{
  "d_expert": 64,
  "d_shared_expert": 0,
  "hidden_act": "swiglu",
  "init_std_o": 0.0,
  "optimizer": "adamw",
  "beta1": 0.9,
  "max_grad_norm": 0.5,
  "train_tokens": 261500000
}
Below are experts of layer 5 (counted from 0) of a mixture-of-experts language model. Rows are named router (the router's row for the expert), gate (a neuron's input weights, with its number), up (a neuron's input weights, with its number) and show model dimensions 0-255. Each number is 128 + 32 x the weight over its row's rms, rounded and kept within 0 to 255. Numbers have three digits each.
After each expert's rows: "mostly gets" lists some tokens that are sent to it at least half of the time. This comes from a sample of Wikipedia text that the model never trained on.

# expert 32
router:142123152113114098165143139115088078155112128114102113044161083146158128153112094143098154118106124060084136105148095156158147149144211134136096130154146108128112094065146152109091097097128118217149109134155145095094090173202155164122114133111069202172177149116168118161117103056172113082160134150128176187154165143124143111111185148106106103104139164056108136087075091112176173110123090147153155130121152140069112106087109113171094142114115142144096135131109142170158104112117095181092180068128095141079105142076079185112108141148145174176073163126142103074134152156121135130127163158148142080103151122108087092104091087104090117130111192080150151112153111129166081126111175092145111162137171158109134154114084154083148137101124141159094178148082086128195112099135183
gate0:118126145156073130173088140109106064099178134184120172108142159144093142139142129103122150064159181102155134125208120154139185196165071099129112133151098094135167115159108183169178109173092107132061172138050143118128124110156104099135152152150166156092105188125143135072128139146116077180088097064098132167102133095109170129132162141145133076119129147097138074084118156091168125128051078113130139039143156154063146125121099182143173082128140185117081123198129100102093153156111126175100166125180134120098167125081157135149153142136134114104149109131123093162102093124095140154177105161147152089148075181175115094107129120149113094138108090106137125132085125085155140162155130076193144110113107102161131106113115115056133149183044119143135126129135082129129129158162117
up0:084076184181115131097108115089146149067121076104196066143189141139071134109164138177169107111162143128122119094114114098096117123137132104105104129190041132120123125191084155070147116159060171123145169121100166114177169131090076090072063140110149124106146106139137062125133107200108152116140139180136131156130138148108176198127092149083104146137102145121065116160164118158137169109065131155175142129157103152109091150145116108083140122144096063072084146101161124092133154138101123133138164144140130144220113133153095072132131098105111070127073152094118050129123155139198130156104096053134164170116088115146146128103130127115131117149156126147127109101116072118082115136140078143147115157045157160107150133090116121070141155163176078110168125130107115132126144118132128
mostly gets: "\n", "\n\n", "- •", "1", "\".", "- Order"

# expert 38
router:119098122128082230122109128153092139100098136108103134068121104151150130099114126176130133144084087138093165091151145151139127147083146122175142111165114140139111079148074141105107134128169129255143124179182137130099120156133120171076121142118079095110131138141136097129096043094086064112144156107116087173152136130104116143140174163102105113091108168058113100123115102113183192142142115151140171106122136121086105087100118099165129127194121177124107065168193124133181189127117112157129191110144109150134126158074089114135135122139115151116079136136109134036183126128137133154137139134182163150075187104113160118147152144128100147165097104067120189112134153169122118130090176108121146146150153136070100071103068185133098137156140123140141216147127116091176113106113174
gate0:157083181109117151171076136070129119115092106103176089112137175174107120109133089111118153120092088095132124142132146157135104221155158097095124083208127171164119090152106171106145142154141149118095141130152149129167098141079211058140087152173136166139118115101188150126145137153114077122116165108123093157141119061082141058183169152122094136133143128158121165135143098098172185100152122088135092117120137111080106105091153199140101209107156117110153054141151101155110133144117168142111161152104063105160144111135117141134159079133159125122204158102105083104116113124109150168076132146112143152122151146081101135167089097212188156078071164119131161146107104118111069116112122132153084151153125109213134109105120144119134147127142146074075182121093167147162133084084142
up0:083087113120195157091102127079174089097143077128179130174153162157151115159129114064126167154068089157135146188095130130117110138118110147130128091130103130146143118159100156075150105126121110146138136133085144140161223147200215141112200147126175161139229079042115164120156165143106114136115154162127122122173110092138155065182085167083147135169125079137139143162098089097071111133136132167103074115142189128116095129125171179119150128102143098107168151118161082129091125142145144113131140162145081162080148105186190132174136096138158069096116142096110096072188123136077126139105182143182137087123132118128121122095120079128122116117070126171092080078178119120133136127095163143163156143122138114144109089140140173148101120128166106091139098151106135190128138163083112
mostly gets: "ca", "rad", "sa", "itional", "abad", "j"

# expert 44
router:084169078137117152118115109115107120100071139119094154139135137144167135128116130122165152121094123134142094099145111123170177139085194147085129101107092067097112122156105162122079109075106111243115076119186189133145145160111162159123109120128157210118164141111162106109168108107173101157133172132153096085092096144112144146129163157120121108110074162042068206110139106088122187154089145119172102095114170108088169083118126123151145138206148127168131102084179099177162172140185142147129185100125120080118103164141105136108138107171137134111077100125095166086156122083139177165147134119138150150102158102099141137174080107132137135128093173134112126111129077128128182175102145114122121116063156118126159119144072129075160115105155103184139195180121102166201101101170168
gate0:133135159134136120113166174071118168094096082071159131107158124132146133094142131106118104131088113158143147137121107135121118168128199172151145145142097172088109108156125164135079092133150086167133161156094099138162174197092147152175118114113099166090095155081162105102170178110113145134109155153063134180149168149061118113153137128052109186124106163075065147116170075137155114133078103145130100150192180082137156095169091153150112060126128130100068134108125107127111122101090123129128133154149119103148172104112134120082130098127177143137110120193175101116130190107169160122121167114113100110078151048056200130106137097165094185127104076119143153109150147055099114069159111172143095115158135091171181087140134111145081123109097169131191191111102171153140138114133072
up0:186150111151149104197086126154135117210127165109129150132127158188096152144093151080133141116118108084157136094128179099145152123188117072090078125168147120161123172179122144130107077113115102088139039100145080141157112138161106120132073104092104095142130145170071141149200150088139130118174079110100168144102079117121111147079131094177165135139161088176178180136171127120100081156142109139137177127117108162189096097130115129056083177182151151142138132128148086060137115106112188132116124104104078161159136146203139143177167123124131113185157086095099122127175095113035124144119158133163155153172154185144101197133102128230096157150105131106125138117100120173118164122085114158113112116158115126132108118148145082164159135135123145122169083128103128145113154180146144
mostly gets: " top", "outhern", " eastern", "In", " northern", "et "

# expert 0
router:134131072121098154159185092172156127100125108128110155168148104150171109193109110130162143112142120080077125132128081132182147138161183100157134189150112082156044104111093159127085142127131132143097069181126168157118094130077115154138091085089120114156114118079133163120150083102178095061121136160085104131073136085089115136099161157107135174054082150105139158117124109075119154185124146135162149090075112117028152132107125117168149098115125175105127099196172058150149196135102101165139203097158137091084115105077100099155120092188132171091096070131117132094133128155092158153152146141163141104142141166130128145165137101123093114130096154115146136130091168089149106165124120122122110128097158156118136122117049101075161127168081138182147127163103110100153138075190176
gate0:197099105097127172116125087115126128124153148122164134147160099113106091145141180127111084158080101108155138165075190187137087148128098151104092114152150117122126162126189124093138145104115154158089104128170117097133082081115174120120098115131131164154148120156095117110174092162182112104094095122082130163173127091128109120095144191113130144078083124164141123126132081107098159066146146183195109177061131175166130170103052175129136182142082119139150088144130065136104161139125172103146125123037104129063114099119107127173092092192146124147164127097061137085133116104126168144058131166188078105132159127129087099121150115182132153112036152112138150186135128093144094110157180158117102157157132170131105090181066138108125086185113118088096136113121122199161123110124136
up0:117071138052167123104116148113115147108100057170118098102163179094110157104153140094119179181143126173138140108122162070091110078096090143133146097120159113110170120141104116112144127129168139131138186143124108108135112126127067180124121192127156110169168134127164117153053176081091131142160188102157124079165141159176175167132138136107167149127080072055148180139120081136131104089061123097128088127128097164170145096132131077106134168175151104102125143065177111110136066108102097138160115100159154124183095149095120142082143170097148092125129137142114100118116097061158080116110104136103123177070115123114160116143089216168156159094114100133095167067110078113143123072159151111115119130161165126101125103083158114177133060135160131097110159111184178172096065129099161
mostly gets: ") and", "),", "- Coordinates: ", ", when", "',", ", as"

# expert 34
router:131123151121124174154140075114123102045106112130096078118158114149086144115133159139184135122085081166109099131176117148173135098098178131122112124136139109138135111131133165148127097064079097219140109144136139122111098163177101190133099119109079179143104164139132134070167103033198115085155147165099124143160154128147134170137138165054160104093081181082125152051115088125142151088093133132180105098087127145097135050096108125146158148182124100112098089185176101180144141140139138127119169124138138098112088144128085142148129105166163121172138135100135124044167163123140119156107162132165156115115124130107163091150107103107157123136131123126144158148110098119091154147156152075108092119063166128080107078092092169098137115135113151161070201153084066134192106113169203
gate0:144149110122125181158184117065104096090118130142101082130130138144070092064105195140101101126102145118097152063121139080154147161138154129142124099176146168090113165171096180130076162061133075139153129187227108189176136173158114123178136137085097130151112181115133085100145185126128100096165104141070119124119144158134115097119174077126160099110136134107113148100115154175143203156120145124168023120125155082137180108091067112104108130111154116138139168143115149118108104098150124134103202113121159085166136125120165134125185072141148104129147176105139134083109112133158064100123123152169137106166112126100116157128058168106106112163138162117160105130141142142110145106164133110136138173093119053122153137122142135080078085109093203141122095169078101195150104146152172
up0:110153090155145113098124130119146189141154123172136167086101123136129107088141163095113202113122076150066104138138111112076137089149140157125144144161067150104114113124096123174110124126114177137152164112177121167134177103105049107126085099132179138114144108128113116197107109077156100053121103062093122146027121164147089167088089128153105166162161133128186166116111158078129096107106140056120130129101078126071133109140124177160097129138155140162137141134088153140127090107226109130106090125079100161074078173167128134109091133148086095141183100181191101144132133150182141090154089113119096117133113124081174084146100123141157099129154125144163133156119089060105126113132078123133067164083153135237126139132121103147168152179124140144085160168134142162117120113093157
mostly gets: "AR", "UR", "UN", "rystal", "asket", "oo"

# expert 25
router:122140133129118142136101106143129149095128127099112091147105096139168157136151148179138153136083133078103151122125103155138173127104116121142160162149152131138094086099101108085087179094144095213093087133136114129046132182132113162142125150098073097128138136137128148091140101076139058111131186138056099215161123110149150148143140142129135114106095209084156136147101111144144188159158122112128172110135122134061065085111088140164126114222111154102097168164145075153122167077110121204144183108118108114101135116078102125119134134121124187128132147056130134022153120100116183150152106112171179087142151147116144144123137146138132140157095117080179171142154141149156100151079201095116090167147120127132128114109037123091129115122121136144109234139140076109162127093144171
gate0:086115143088127151110141068152165113088095070201106153091179116130153163143112146103095100119102162152120142163154140189167149105121127134105193109120076128113072076123150165111117047151163165171115108173122115049135095142145134182108094106132116125139173123123200134148126074081157091176152110107079102131135123147139164154111130170083119142151150111126134133154151170084159190111165041147158140063135090164086121053083131098120093160106122128187098082105141131150122114164146163132152151092090075140102087081154148100096102132193093120087150072131148136119141142123118072098079084101130222114172107154156106160186130082089122098120130096166113121125147090108155178165121103112150083100105110133177147081114114114133093115161126103125142168095131064116169096167144108
up0:158143159117182129124126107128119164104164106157130134138080136123185148108125112199131090110107140068130096127074130117118127124076143179145055119126096123165136147171067199147120124067099144129113145148130048149127138135060135160110119184091113084180059115120156097127118095063114110169083046119134082093134145152051150150091108114142157176139108178110140146114072197109172169117143149111121100105086131100066136091100082112153093136125064120139130127149135141174168124130099142150054126116107144043179168142136092170074162141162158169055110167122127063104103074147099149152134166121152095142076118111137140120101119117131151097147164094076158112186110127180111156179114105112100117167071125147110138113104097085104134113182169126114160168119112109126162114109108154
mostly gets: "ning", "weight", "friend", "SN", " Association", "ty"

# expert 29
router:124100133140136154130129092125111083127111077135080108163087131135107145148096112215191123109106059098120110165159048168149160155122152133095111166176110118105127115149104147142145154132125125150115055185212147116125108153150102170103105091056084097151113134120115140102156094070158066097115117126110106170195162127127115157088208161091156101101085164088123150123066097160128159137145133135132165085121112180062170054086132148106102092091109162106124103179160095168141086129133144181099140093136121084155164120079091152127165145130119130151131070100107149087193117151146135162185119130142169105095158139108149136121123110157077085084102138101156183149116124104152117149126165093162090126131127107056195125098050108074131128113109115151105162164129067108134109080133170
gate0:142090168062139111072142156083174092116139127156121079136112118130178129134143159163064075145146110138150099082179126172096071094109118060120113131125120146150142153113102114091145097109108147137133144166149117099118132117183091171064111133163168048112105133115143130107134108145126093149118112135070151122140115101099154142066145176070149159130096131081167134144127066126155144045133057174202106147123130144152194162106076109108098136114079111134158116158130132087058168083137194102170154083129118153085131101137101118088166129153137105185135148136065088076177135105118100144100079179165235093128149110058121098140108153148125081121146164194162123179146067143166166122134133109069151113097141119145133116122135095100140141171114171150148150103132097151137159154155131
up0:120156154091089161127136124138127134164089111100083141132143092117095101196162096131192077133082115122133147119095132147154189114123165088169147147174142131144090120131144112121116121129165187151124161100133159150169132139111086155135117151178090103174139114118119136068132132127179164149119101148180105106127147137126134080143155116111074107138172171141092088172176122064078121174161157140111148169169098155169129180092098177084188108116193102088076075132114119090157206112125053176157112102093104190119128118138202117152132095127103093151131070148168106110179125160086099138166150093124079104142186157086136162130190094099071161111122122160063231143119109086104141120110150134134165127163190137081151110083091166158143144105194143125160090142091101129089128130119120
mostly gets: ",", ", and", "),", "s,", "a,", ", S"

# expert 40
router:064100137129088142136095103143117093088095130163106166100152118142142128160115131110177158109124118096170110121132116149117191169140170115133101152147088109077085078139123170127060166062058105166126082132153169133046117160129135134100136146102135143115166163145092141107174081103255080135148137140073095142145116141158116187100177187108151124153135170102124170158113106156107202137144137128132131116060150059091124050118124147153126142212113141137086066124109069133161127146202125207062158107127116117131126116144093166126163091139116196143152148063112139130123123143144156127153202092175195155114146139111096158130114128116093146126127141143177143127138129112131146207137143108150095149140142140114106149080080113090136104135158128153133164170134102096103137138167147
gate0:104099126066138172143146129167082086087099094177110123120150098112108125089119167099055083181111153094114114144170097135101167169139135151187119190156096128174125152124085083123135150090122138118067095089105137163123100077112155083092122178081138156130149120161085118150088139163105096155173140115104106120150095188103123117089190205140167110131096162128114122119151119115125095157188069162087148171103090148111130156081080218117089135066142129141123137109159121127107095129143156227136103082103131134085115065160128148176144097113176133119179176193082133128132109154196149104082149069151134090160125131135134182130086173188162147150130140146087107182140100176141139105141114121187112128102144149134106108115124104064120121151102168099138130136150145175122087078111179
up0:085165128134147077133203120093105150127198092139102151153079126081095141094162133109129142163150131170148082142126097068110186205166132153150153077166107193107111087061150103061134140171120069113107106118136113119162152131091172132099112121056137127115103098203102109148120171127115157159118113073163174109152167115123161111161134126167113066141150140130104132158201156140119115162118127089120104129155101177096093108103132101107118082146089131127074181102095123130082143141048138161120091146144152100098150093142130087067129101116200128088137104162118181155144115134148112147123117097140136150146122090195162192131165171122148159161150147156104154126142114155099119102107160114183130047183121118160067079182105059123073128127153153121147111144152181134175161112089146
mostly gets: " species", " people", " home", " town", " children", " President"

# expert 13
router:113085140142087158105167107175113090022091171120102111133147148105139126140107096127145137100136126108097133163177127187132188117159193116124119099139139111172049133130091153142141118130141132178123094117119173126121073196099168163130141141151097187133115097092152132092138116088145115106161107126094107155123142101134119180102117143119151089090098142070119134118139083113092187130148088122140127105149160164081138023133122110177134117163084182098143133155121133141126144166151140187114192161145149106104067143069100093154089102156197166142119137113157129025108099141138185139097091108192183082121190116075138090168131140098120176117110146119115149105110104112152162165104103091124070133124102126142141129064057146083147119143068123192102153156120146112153126091179171
gate0:143210114171099145076191092125167146160111108181132131043169072139111130097134163150066082144128100177121157128139151166099157090116062127118159205157132095079098097109172192140123136121158131067109140135130129126133143162116117162147125135105066128132110120147075125124183087125130098137103169159153099142144129136112112113091095127145113193095106112100141074137158112086164095126149137119095159125035138139167179157095070094115126133135180200165057102136124156079171100065054124168163162118154177156081171154109174135122159131100100143065139089103138071160118145152097117090149142142137137141126129108147158137095151089073115138153090128082127134120119144109144150113124142118110109145100126070133134117053113144075137138164168136155082130168055097099163100071087137
up0:130165147092130120139094140141129129127163054094101095170130152175137116175101075158167127157155074135128165156178094134133115143129134138154154119132122116086072132077088103164106112124138192156112186158164132153192128166140128224113128077093186119171106175124159126068098120175159070118133111118120133165140189163096061089134087135054156151169115132164130103126096131127125173092107127135141125124145082110146131165187125103176190158112163089143121132139198172183135116128113133064120118094142150110112076196047156172113160071150097070161116157138147101191083118157120131137153124161115105140119125163127125135148162090093122104100170102150093163149179045098108136147155112075146150191100153180167095142101131138111145144116092054156153159097114122114133118140113162
mostly gets: " April ", " August ", " February ", " January ", ".", " May "

# expert 37
router:163101142075160157133127157150125093091118129152126153162111084164171123161174156138199116141088113074110133135141086198189129159146186116165158151111128137146115096105105143158075137133154128188110128204116112162135132127134154161103097142097119168142136156079165113111136095076132069105108163131087084135151118112092133124145161142075112137097075213039137144139146121102109174151137139129151086096091142142051180066108124108170123105123177163072125121235152128148102116156112112167122170062117119093130139111138085161138151124159157138110142108097106103066131120137105141129155167097175122105151200126115124125118120087119126106125055160129144141123155172127163141183087116079130123159120140169088180089092092086109116130142102122137114204149145087088181138072163212
gate0:098067126039093186121137123162114137124117158068141150151118186125132153107135155063167192137049064145058151149161154121135137154127112086124187105103054122162110141143116131105140093120105150141135153107110149042134138139149113108186141128174132098102199105120092049106114106153075091154052133101124168158126145172122142103122093157124115076081110142099095137117186138132116117115139119143146171103097136170136118133124158061094143170139168066146160078124178109093147141114190096152123170118112126159105158136113133100101131165131131103113118143090120114093158150128123135142123165169061102155150144154084104167217120108197206155136103148131125161153170110159117120115130120097154107178110118122126173119131160159137105196165177113070104137113053102095162097092124109
up0:199128126110101110112156108119119163109129105081150158145126184116107137165147097056131100093102120204168177143134126053157114159109148097118176142114154099161148168127077165106118175057099112146081141113103144130096139103135130139240114185147142125161188157089062148089158205154136137104130132136165142157101154154128145099129084043101128139106104149087142162178117119147078087123160133148128127105118149106127151110121135076116095117139163172094168105088105113082102180134160097154122122110139123154157180141122085138155122128146144109123128144129106167136174201147074127144183113196094168153201109108167110100141094116148115174122111210046181162153117127114138134183105157118137095084115133157133146133143134108184066121187142130105146117088062121161139138117153074
mostly gets: ", he", " It is", " He was", ", it", " It was", " also"

# expert 5
router:146156113150068190157092069177136079114151134165109113125123108120137113139109103167192168102082092097140140134130087165143177167127150139083126125155119132128069060088119083118084112114122119175111101137145160106089116188122105148146055142089125181118132198144105145114177076089152090068137139106109136130147139138120141140145108103121125155134115186088083130133147090122093143161126128119147136073106121132127152086171117120208142102240146162097094118182104116155164183163117109127090164119120093158118110165118106112146124122148124204169111124124161182135156124147114148158135143153182149104156207113169172137137163114101129184176037109121191153091115136130138097154098166063150081105103148141157098095139058126085174156149095120172080138163098103086135119094158180
gate0:143101147088046180109147116151099080150138110115138112140092101188071127075114062118071126151141083127126098063119103136113242156096101139090161098201120158155132084119114122139043145144106136191114111128123132182084084121120081114131118152155121154105150096170121124106055066120173096127099095171070109131161057185084106063137157103083150126114133188127102088114074155115127136163182112152138135135107128156119125159105105112188113113080147133105136110158132099116202166130091132189127121104100137148165162124117089141138174139100121151111137187178117113109139123165097124105106173130128166140159151140103159133126135050111144120169138124071100124150164130143092088126105094105166074155121098047133101143141106147166105140164157130145125188150103100138175113147073136
up0:109162138132056217111093079176102141183122140123163117127124171057126126139146126111154116186078090106080061065154082157170124152178141091137101129182131129136102106162142083160142142154160102131129127196117154160141136162107109138107171137127131093141129124143145121128182111158132056095085175116120111136136081097110079122140114153098147142107123173124043113174165156082107144126238095105076198121134099181164128110102121122129179117141106129101058067177115158098153139137135155143107155114100139127132142109147142099123161114095148162154144114115103108123181151129117063131135156103107167077123115068135075150138111078123097122162116179113177210141103122139115130094126110068091059115142149103134094100046101126085106126177085157112099138136109178085119106143101132
mostly gets: " League", " College", " School", " University", " Cup", " City"

# expert 16
router:110144169183175137127146125103119079135133151168115115102126148096135147151120138142165131101119111132101128124118141169175153154162169161147183109134056130170077093135121143159102130104128112209144100164148142159172112139148150162165108168075136169137146121159134097123132050108188110109104179117137080118100124165126142145133159171142173122123091149055090163097092129149165150152097141115126125090120139094082183090118138107153123151239139141127099105154140108184144171129170135144127170107126123058040101164107052114167111118197082198070088119119136150074173123093139129171160107156189166122111190095149130075179141108090134156135087158156152136130119138093139156176091141154141095125099147155135165113138060109127155125122105134149144182179046089109156055127134154
gate0:152127139137128170151132155128125086096090153150151149152132131146087169109149145122102143128141092100127125129154127073201092225137145171077074088077127160156152125106101137133106141098169105129185121178111137221120140175152123139132116072171160131102104119130118113075132089100148122141138078134126106180136153152109108029139136142133158153137076117128061092149208117074148128138134149056099130105101153080100167116139100140184160171161116177118071091132135123162129097149097075144109132139168143110141111149048159115090109195095150130061125143162152163131106149137117114178171138054108163125157151163103163133097138117100185080099133114135138210125165086094124097171097128102117132154124163156109101173154147083125175148149126117142094214092110134054147145101102127
up0:119140169160117049115122128107092106166118112127116119133138139135153124071141118156103142104099138134135125122156091192081147118103106109220147123199105061099125143125155087131176227120109147060126117117119129055112080133138127101145158097086086113127136153120122132156143109121142136098090130149103162090171153107147136181091143174110162122101125115161075151104106103183149144114103159143149168127162132117134147109155154174134067131079141063158141220161132170147140196157151087100119073127102129124146201123124103126146139126094073146165051152060133112138081161148170125066127156116146106143108148145140093135156178118095094122160115142132152093116058157125061170153152072171205084182100099120145145122104102093133118134106163086088099057105078134142122109098169085
mostly gets: "7", "5", "6", " season", " years", " year"

# expert 11
router:118097153137120220144082111136119067075128114134162101109169115137133104145153145125131151097104136125122071109126092143135190153071161136170099182129142087095088120145122171114098193087099172218094120133155160108132108201186135170155143165117137141108134126108113102095146119106148109138172168172078083118117102122118124135089151164068094140139087188088078158094116114091149186127114113109147112107031135141087203085085078066150099106188126113120101106159175058152142137110094159140093157081121129103135121112107080141137155074146120166156113144083130080094124104074149192149129130129145189136133156118158130109131129104118120111114127120075142133190172091133147109183144122140116073120100116155114155128069021124113182142112125144134088162160152093094106103110148127
gate0:155156179113103106110147078108094105125111065173146125095095175157127127087126110100172140112131117200082024193130173078095129140083115142206099146117137096097153143190070138144204113083132138150135103191088108120155098068188163160136104137116090123087125101088107148141102147133129127148103126131163150145135145082193162131092144149125075140098091118133104152110113154088160122160089166093130102178109153123102146097062135118177092133113147078148115133131093110107126087087094129082129116147109095086161129156142162141062164088115147149104098113166175133103138094115107169079149102171172122144143129113115078112148154083112096123104146106063118071152134131147151157166158141140134135126179105102035136086080093086118151143226179112105114124180125104143145121174121079
up0:149122109083197161131104132075118126048119153083136111088147098144113143157156066148109119125121132137126088136093208115090109175106128122149155151143139130120167028112131089107158138105162117178100133117120149067171124161141146189135112171142144163115133140107100138141112126146171087158144152125153093137147160091075187187139118127133152104170162108155184157147066116167111124105144098126142123132108147188139150155114112112110129080187158126058138121176163096157151137116181067134144142176123125174125151131111065115129163170120126160167074151124089171115186116088155165114158140154119185094104202122151101106122083112144159143106143103136158063130097104121142161117123142140091074176117095099141016175112168184136145097149129166144083177081111150096195133176177162
mostly gets: " role", " game", " story", " version", " highest", " goal"

# expert 28
router:151147095119141149128126091130122126084133183072062147138109088137170172142085147175178166100117153137089130146121149152153137122121155085122129163130131074139130086123134133118087126054124101203139103147143133097073118169110117144089092148111105159166101156182146111099129108065179086112118141118119090153138137092117094164170161139128127141091063204014133146133118070108132140188153141137164149092100140126093173068138116120141126089236114134137119133138162100125143158157126101134113149139117155113101116143097099142153114127185133183156046076126155124073112142081092191151158154111186128103129163133143137093135161151098094166121061106084150113119141157149150122141099114122133117116086138147106100095107039137095169131145101129163130180194126053084171172067152164
gate0:133146104152139053132120134102098159108193104121105237145151132122181131117110184175101179134165187133120174196119145110094170192169187131130119114144117083120143138121119106104149138054069147157145146168176108054131140164111103143059118152070112152156149109150124093203131183154134175125111122067131124127123153086111116148167162095170109176140104102075141131098101111141149149165079141118141083121120116119130105144143094126165128091158172099133133152103143170126149102136133082151140116149103119092134117142182113091127068149179141169137009119119196127115118092092148158141095125097137091174121128112127154137121151141092136145176124152075142101090103156148076105148058118151145122145125166177116127119093075160100124151136088042119111156180165124120078126151152073
up0:059137112121134126105142194153134172062146123128122183115175073133130137113128121154094149098159178108152175170120107131077139124075139160105141140123101132179141117159103136083147118070110087165150070103133114132140067166119150087136088102136112176138107173166113082156111123146116168090111131080152158169134141135119145178148145123151103107106134148091151173110145129118143106218120152105135096116131091142126114172119120085149107133104072127133164171112126142096143103133168092121123104220078108084113135074114141198106074107176147126147056091074139158100092064085110186196130176110148146159117117136111168157107130164120125176177155125053067110135066161168103125115089112128150183120118095180146091128110072103073106072100039071144152156177155115137130107121138141
mostly gets: "son", "sey", "ski", "ler", "ensis", "ago"

# expert 22
router:142103102130120138148114115156072103070127075148087117135154119122111135121131120137164112095137143116095074090153093170140177111137170104163136186141097083145097137123076162120095099116089105206060157135131149115124149119089086149139076133028116140165133169159160090110139124126170048084122148145100068154126164116129151144129163114138098144121093188096113115164141119153135170149118161131154102125119107134037109068138149089178133121153157146075083054172158117131171172093149122183120196127082095113139135143136088111121162110181171139165121102136113089089192188136075147185140127120227177186144117134096147104125106134126106119163117166118137152148095140110100131204121153086148122176082161156122139101099116163100128124178108115120127172163117054079133092136170152
gate0:156129122142096176121161155131076076138120131140141076141130078110106142187123167130101141086130183092166108110087094085149179076108182094113129183103115137137088147117113111114098148116128106154117070088149152191122094147124108116155117089148125144133136140109113129133148106175148137158089092104128112103122060118108098066166144104181061123152099128099093101172120159117147134155064104103155130125132075171036103201109071080119145188122135108102189094074084134101118151065099087175150165080149117125087095067130064116116114127107107135146139101170127117102109103140156075068147107150168113095141155150113112145127098123193142121077139180045124128099084137106153117136074126204175140133064135149112162206156116135066108125126100083141131113161124120053138139144102137
up0:137126079119145132114094100133084130170137051135168108114136088079110170142143143090152165214117117191100151142133118095088151123115104126083126172141130084131124174137178110141095126105121117117118160124112139117208091165077118152159169072142169150070099191121118144153115087114112164057192163120117107112110173185099162105080065151145084131110084105138138069138154113113127092119066133148120067150154086119075149140204199154138129145138211069138105087086172115113122148074080111133119102132154155090120093112102112128175086128129128094144108150107106140115100132096102094131123112095133122113130151193131150128121151154127094159104111118129088125030198116134112178122076160107149191149101162145130149196130149176117107125070129130097098115075174119166135127143068138
mostly gets: "\n\n", "==See also==", "- Coordinates: ", "| Party", " that the", "°W"

# expert 18
router:113095103182088129149100118132088065134137139096134128148071105170128121161144112141141145152087115097165150101137076178176165154111161118064118103152118129094075069156069137146087154099144080133102111121152109097115114109103152151137126120118100114194131138149131106143125070077169113098149098139100071169165119131114086178167163132137095122077062193076125118133111083159152143160166118098134115100095147092057128089069150108138131107150121145116065159170168120185154143156144111166181148086175142097119119110113048129123071132172133172140127171089120147061134144132105048177151155126126130128151219117120149134134091134124128144177143124136147194123117144120173134153044103134150077142093153101082159087081081140034120113130112108162157153159116085099135151078147167
gate0:123152129125162164168096170147161141170144189158109130125071171162094153138094118111154116070066085123132109083135172142132116106124130175177078131165155104098083115122095124078111139146086166168132143103165137163083101140184118134169120194174087144119156152157117110084160160077142011128068118097088117109142105050098162164125112132141116072086119130085108122088157144067125107187071201200076124106121153158160132158135141135164133063134157076167149149154187122180100137110118111113130156100134115122064052142100113159106097148126156103120151163076171097120123151081130130166145154127131129162130098128128124098138154151149073141114093094107116073188150171114081119093123087161141147139149132125111120101158144148113078127153121219150100151128150124152145090142175095
up0:122150094083160125138128109108105102129092134122141136157160151108140132107141102133122125147101132114111154179064141176191072134157161135124154113087130096130107194166106184146114131094134146134129071101160176147151167050172151168163149119119114120107196107094132157152217104118167193122100152107171161146102145103121139143131176093095121165119104133140135146080118182119092107094086180115176096111110186102182176119155221143098112132122102111096142122084161089089105083157165135118114152155193088168171103162165137142155071095125169160123158085176095121139126152115091094157117149221177145105109127147109126110147115103178136120081086132109154098181157168125187116141102160137079140064131119100152169138160165136164178072145141130127109064106126152236106127128131117
mostly gets: " of", " of the", " and", " to the", " from the", " to "

# expert 43
router:119178112091111188125126131140121111077108137162118153105119122106159172107174115115128082141070113126118138133141106130140132106090139076110168099108080105138147118130116175134107125127126135242090074162167124096151134139159128120129087122101107132082185093152151135175115106088125088113172150128137141118151123124106181177140143186126106171088135176026123133124101127144143144106110087198188130103124110107048158072032119119116115169177119145138142114092150103127149153147142141192103152113125106092076133113149090157125104149158166155146106080091083134007147174091122149133131124148173165140102164106115202171141165149105124121132101146092111155144112099139103134096084119156114128140133101151116128092119062117073108126125146094127157232167108117095138077057192161
gate0:126129149171129112075155135107107127125140139117217135147164199178161144162103129090074127130072160149153140191171147127134128114110140138104176113127103108091121175119157169153104147020155141098141128139159151126115142116135195189153146066086060122119203133067141145118163138105131149102121144174129136143147094098168092128095108180089123146104196139107108122115130106154135117148106180168093170129152100128113151156160105132126109103063128122108094128151138198153119102100124083113126150157097037069136083146153173153147138129190098157108124106142064156072099125137172077132092109068123142130104145117104138056199083080090128159174171104151204129154122137106123152158123135103117125139079084130146140152169059101134130091150145116131180149102168105105120151123072173
up0:175177124082160182143086147140143101135129148129119150124163121124133088115101102098142121109145068173102148168173090088124145167188118101155169114155135124149167146122085126142152119108128115098119096136128120098138170157148129136071081124156150086135231113110140090143147150132063111132047092125142112128173129131149125121132167136173096167071101095160130134162120175071114107111159103223160140166164131166116105129130070078071128133101133168091086058074110066104142163145079116152186098100084137165135202140137115147110162115110159153089136159156077125165123154149156128100105127135072079074119163102107175160121076140146107099094121141153087086097129135125097163148065104146137179141132069175096116109137118150103084125177061055115164145087097101151128106058096143
mostly gets: " (aged ", "pro", " to f", " he", " div", "pr"